Weights of a small mixture-of-experts language model, trained from scratch on English Wikipedia: 256 experts in each of 12 layers.
Below are experts of layer 9 (counted from 0) of a mixture-of-experts language model. Rows are named router (the router's row for the expert) and show model dimensions 40-79. Each number is 500 + 40 x the weight over its row's rms, rounded and kept within 0 to 999. Numbers have three digits each.
After each expert's rows: "comes after" lists some tokens at least twice as common just before its tokens as in all text. This comes from a sample of Wikipedia text that the model never trained on. Tokens count by the router's weight.

# expert 217
router:497496545491516490547471512534525504535506406548524477566524509466505467552473462558522509543489469561516453454546572496
comes after: " the", " in", " to", " into", " his", "19"

# expert 167
router:513438586489489534465500508480420508521563509462537473468431432474529572445443578479454542516491471454491553527465554546
comes after: " ", " (", "00", "10", ":", "12"

# expert 165
router:412469532420497482531538554489534504491492433469519544548499517518493459526464460500530485454413540452549470464556545495
comes after: " |", " ", ";", " on", ":", " October"

# expert 204
router:462462472518499496438457455457456484553473506464537553542566426494462490475481476492523510521503496490368523529543487493
comes after: ".\n\n", "==", "\n\n", " |\n\n", " of", "\n"

# expert 22
router:479468536519490457536546538410536530516538442528470538509421498557522463481483560492501503486482538403458522457506529490
comes after: " |", ":", ",", " in", " March", " October"

# expert 39
router:478440451532498427449507520436495499496508534460458469533492446430552466443521513570457514420501434587552485480463534571
comes after: " of", " between", " both", " the", " in", " for"

# expert 16
router:505543554465472573439508477533490459522450523404469529478523447447488539435479527512520571545429561439550497562494583533
comes after: " ", " (", " an", "+", " −", " was"

# expert 90
router:537488474544486544527504508489422491534503480563487489562545520480476500511561494440476452433483519455554478476467482502
comes after: " served", " as", "\n", " was", ")", "0"

# expert 171
router:520446483510488517519525513534420488558463421471522469568538494448541548460609517491455469556472449522503544461546526525
comes after: " the", " his", "'s", " for", " a", " their"

# expert 235
router:471532544581536581550479532484462569503471515545527522459527516531477477478446524443529589553475463553535488502451553579
comes after: ".", " ", "°", "10", " $", " Votes"

# expert 68
router:429488522470571528466419460472472511464452447514540503483448489463535474439467484510618547525537435452487539466565558479
comes after: " ", ".", ":", "00", "/", " $"

# expert 249
router:476446454471497498456468565474467541441447430479494510534480502488430444519510438482493516478447465510469548464534550441
comes after: " |", "|", " |\n", " on", ";", " at"

# expert 195
router:438529481486492554544564420505525482500511493482451559485513559474536477545443537442451466499502554517442495534465542517
comes after: "\n", " |\n", ")\n", "\"", " by", ")"

# expert 108
router:481478507486442568530477534411553539450544511550505521505522537517470463458463412542530507529450543460501430510516511471
comes after: " |", " /", ";", ":", "On", " on"

# expert 86
router:503517448541508533573477482500546561456522468521476525553484511475550478526527416462557540462527536533433469463510515495
comes after: " the", " of", " founded", " established", " for", " New"

# expert 2
router:574517573476521489501539460428515520466516449503535545571451525560495535506505464507490515532492504516443556446430482471
comes after: ".\n\n", " |\n", "\n", "Note", ")\n", ".\n"

# expert 118
router:488503501523487491476589611437552597579511470513517577558519518553484483539515520509430509567444589491481530528506505503
comes after: " ", ":", " |", " (", " is", "\n"

# expert 157
router:450472510522579508469565576530524574480492524491519530492510532586497568419520435541430495466480481502466531473456458527
comes after: "\n", " |\n", ")\n", ";\n", ".\n\n", "|"

# expert 173
router:439452531509523429481514462490437515539492497522522459497483462559561509506533521496529541531492458468546518502446508501
comes after: ";", " ", " |", "2", "6", "3"

# expert 200
router:517532550505427488490553512486546506473570496491473542498538487490469446513545566553508515384520473558487526575497465488
comes after: " |", "|", "–", "20", "(s", " Jr"

# expert 218
router:448432475537425487497460489511504514452485563508468498555547502493520558514433560504522459442538508518512425483525499543
comes after: " to", " was", " were", " be", " been", " are"

# expert 122
router:466484511517497553467455457521503459445542472485539414517496517456489542510499527487558527550518440520544549573484492483
comes after: " |", " by", "-", ":", " of", " and"

# expert 93
router:544478533499488446540416475449519489430528506569502570505393446500502483505507595442552523441510504435456537468512509536
comes after: " of", " in", " for", " with", " such", " at"

# expert 170
router:484546572452467472543466500525490527496541511455509503437530535470447519598532472512554529486507512478486444441430473548
comes after: ",", "–", " for", "20", " and", " addition"

# expert 58
router:442527528511521478451497420455518500532499479488545425444479467470481469461496540376473528511541427525546504509563478443
comes after: ",", ".", "=", "The", "\n\n", " of"

# expert 32
router:494476448516442515500474520591510508505514571571462446535435504585529459442443520451501524467487495531555502527510454513
comes after: " |", ";", "|", ":", "-", " the"

# expert 216
router:481551505538510454511465412474492452479504473502495450493475471480467518566524476469506562516531475567489446524510483501
comes after: " the", "-", " by", ".", ":", " and"

# expert 97
router:485561461529517555465512509468579497434514573533465525450450469456490468498563479441503521545487542452452474503504468485
comes after: " |\n", "|", " He", " was", " who", ")"

# expert 105
router:525520543487495460505548508479479437473452497457477534454532476477490501547498546499449513534440385494523437525456491489
comes after: " the", ",", " in", " more", ".", " for"

# expert 28
router:499414525568522531494526506469474565511449505471522533559537513483451468484464454438515526475461485516407431544509451517
comes after: " |", ";", " /", "0", "%", "aged"

# expert 245
router:522454558478546510520541432558487560541454445536450493506456560496568481461516538451464492486469533533548537459520541554
comes after: " ", " on", " in", "|", " September", " October"

# expert 156
router:475551462507488512443504525471523555509479477465461569523512513484473465502436470488552413554467541465452490530475522526
comes after: " ", "°", "′", "10", " (", "11"

# expert 14
router:607447499543523537503470469528471439546547524503475538480520470479424515489567561488508468467445565557498595536488550421
comes after: ",", ".", " that", " and", " This", " which"

# expert 88
router:542546492514525491515489523539487466507537575540447486425504470495486469543500511451492505596501513445479530459519421557
comes after: " It", " was", " is", " it", " He", " has"

# expert 211
router:529524489546436459589499465448507548592508500482590518422529481475487488572503494544498498540462423484428526528534497545
comes after: ",", "20", ".", "19", " did", " However"

# expert 37
router:451497468480514466540502547464539506562472531468513543539521416565480495448531481498493594524491522520528510487461525557
comes after: ".", "°", "′", "00", "0", " Votes"

# expert 80
router:407452548527461519502519475475452554542540508477482517505530477563435470530592593521542507501470462561432445574431467453
comes after: " |", "|", "–", " @", "1", " New"

# expert 229
router:525482423498525539564448472511501492512501516525518537461567503551554461447512465451524564440505483479461532485515524552
comes after: "0", " ", " |\n", " —", " —;", "1"

# expert 9
router:523514494453485417526451501497482506547566477456498418530475543558469458540551552561520508482476487517489446449514476544
comes after: " to", " and", " they", " would", " was", " not"

# expert 81
router:509501547443529486449464444475504522524538505544544522537488543480444507474540436563546465468505532479498465614485467537
comes after: " was", " he", " to", " He", " and", " who"

# expert 251
router:421507491555471538557564590545459548525494530535493558485472485497475518501485472520472515487482531487492505468487456493
comes after: " |\n", ")", "0", " |\n\n", " round", "1"

# expert 131
router:493544517518544539533549577525493434493508495480518465510512531516462504510563483567502509423496451420540561528435486529
comes after: " |", " ", "|", " Men", " Women", ";"

# expert 244
router:533500523471469513449509476504517437515506505460487543455539549462440496475537496562483449545459533467532496514459474502
comes after: " the", " most", " a", " is", " his", "'s"

# expert 253
router:508517535511515556478517497478513533502471494505457556469474503542452514457448590553507484487530511456488484439501502486
comes after: " |\n", ".\n\n", "1", "\n", ")\n", "0"

# expert 0
router:534518413485436533522426512530538466494445550501421535545529520505447521446400525482511511550486513555440541463477481532
comes after: " the", " The", " a", "The", " his", "'s"

# expert 243
router:502477523416445453461567514518483496442499523497494443561516565514495510458568468558546515525506510507497457512489467524
comes after: " |", ";", " —;", "–", " –", "};"

# expert 248
router:523546513453492488481493531467473497448501562518474426540513485519539510551541507516507470535557522471466495515462512482
comes after: " ", ":", " Authority", " K", " J", " M"

# expert 128
router:515463484431424500599467522471476519492502556531545470495475469478460481519562521557534485565481522470489492568545523542
comes after: ".", " In", ".\n\n", "In", " in", " As"

# expert 35
router:488505404463468527471510461455452545483485451459435475477508494525530488367516436583455497500558484541571493470520470547
comes after: ",", "19", "20", " High", " PS", " New"

# expert 46
router:505534380480458497495456496439505558525494449501495530546509448536545509492504458550560538528506458483402530510551545562
comes after: "==", ".\n\n", "In", " In", "===", " in"

# expert 164
router:481465479441524431491490480441479560474464438478468503608513449427439512569476430545531480511452474479568510464467512496
comes after: " the", " his", "'s", " United", " The", " New"

# expert 94
router:480463518551521433512448495479468539483475467496513572525478471437564490430531504507484484616466447469486431502559430471
comes after: "20", "19", " the", " In", "In", " his"

# expert 121
router:493507522499520490539483468487518423543446428549522538513513530480527427457511404518454436481505463469509497482500486499
comes after: " the", " a", " first", "'s", " an", " and"

# expert 66
router:515497515426547451558539519467464505481490530501537552594547513464492430507527495473573511432459511459449488579479546494
comes after: " |", ";", ":", "|", "″N", " /"

# expert 52
router:514497523476575474510504500543434554476481431534569533567536523462541532455474535509429549450508466490584481538614541434
comes after: " for", " in", " to", " with", " on", " of"

# expert 77
router:512466428498513501487512526566448549520450460492534511512500465491455547470527471509502508433582496565536548511530522496
comes after: " of", " and", " with", " as", ".", " by"

# expert 203
router:456411512551558442577441472449605485537431461511521532517564458525494464483544416475510496598532552506478508447520563560
comes after: " a", " the", " an", " is", "'s", " The"

# expert 124
router:494560496483434450518540473507452463514513488482480496460520546499518459518525528513464464538564522500561466488532489532
comes after: " is", " be", " was", " a", " are", " been"

# expert 168
router:515472560547434453527530494452500448489475590522491515471492500526461512548464501525511465514484564457461483535437539488
comes after: "19", "20", "18", "′", " there", " There"

# expert 169
router:484541495436542450523514491458473489494478477534542493553584511512526500457439483455422478548513488533533469427514464518
comes after: " a", " the", " an", " his", " new", "'s"

# expert 179
router:593434442578573627537512539489475526538501533503381550487537482501498532476485507476454542442467532455506514544484466519
comes after: " of", "\n", " in", "\n\n", "==\n", " is"

# expert 127
router:452429495413476462463546461502560445481493487472529510504529511505503499450547522517446453489539511473530516537518563505
comes after: " the", " a", " most", " and", " The", " an"

# expert 230
router:492489544561556507442459546546484492470522490519525587446486489540469474547432518504496447515505550533542475503489455446
comes after: ",", " |\n", "0", "%", ")", "1"

# expert 141
router:521436560536538512472488470454576528495516587529453510515531538477430546525487476560488512488530420498501531481453458457
comes after: "|", " |", "-", " Pos", " Clade", " Candidate"

# expert 172
router:472540520501536449535531505547481530541458457445418535503519477477514531524495498490495517452557511577505454480522454479
comes after: " the", "'s", " their", " its", " his", " and"

# expert 45
router:527477460523468496546479539553508437482449526517456509487546559484456470486513522431559526501490538491430499511483547484
comes after: " |", ";", "0", "1", "2", " has"

# expert 96
router:482462493454509527531511486517481495439508457477521459461518456462548496441475443506488520464505423487473498491554538512
comes after: " ", ".", ".\n\n", " end", " in", " released"

# expert 92
router:517448541515585522424507585470487471517475535548482545445497471576518513525436530516471517493424585488568516486546503450
comes after: " in", " the", " throughout", " found", " at", " of"

# expert 220
router:553502519495501535475481526517479493499462462423451483477513565507536490492486453518533473491432468523527487524547477452
comes after: " |", " (", "aged", " was", "age", " km"

# expert 11
router:530568476475518557499442476481451524500508501565498444530420491506500502476486558434521547475562478571476488539536451493
comes after: " \"", " (", " Website", ":", "-", "\n\n"

# expert 193
router:471489471505574461458559522470509543625475488457496539542453490510466531442515461453485520485493577552488549515500514453
comes after: ".", " and", " is", ".\n\n", " of", " on"

# expert 223
router:495489509525504508473532495565508462465494529468418486564463513530521575495467512455511511521538476512537470520552454436
comes after: " (", "===", " the", " |", " of", " =\n\n"

# expert 151
router:449560452469528560483531456562412471509510527549491434550434490443474571497455475474488546494506463552472516585536472486
comes after: " |", ".\n\n", " (", "\n\n", "==\n", ","

# expert 138
router:501539419458437472547500456512450449484513539551459597522451466477547458530473515504514449458453488504510484473508464466
comes after: " MF", " DF", " FW", "1", " GK", " |\n"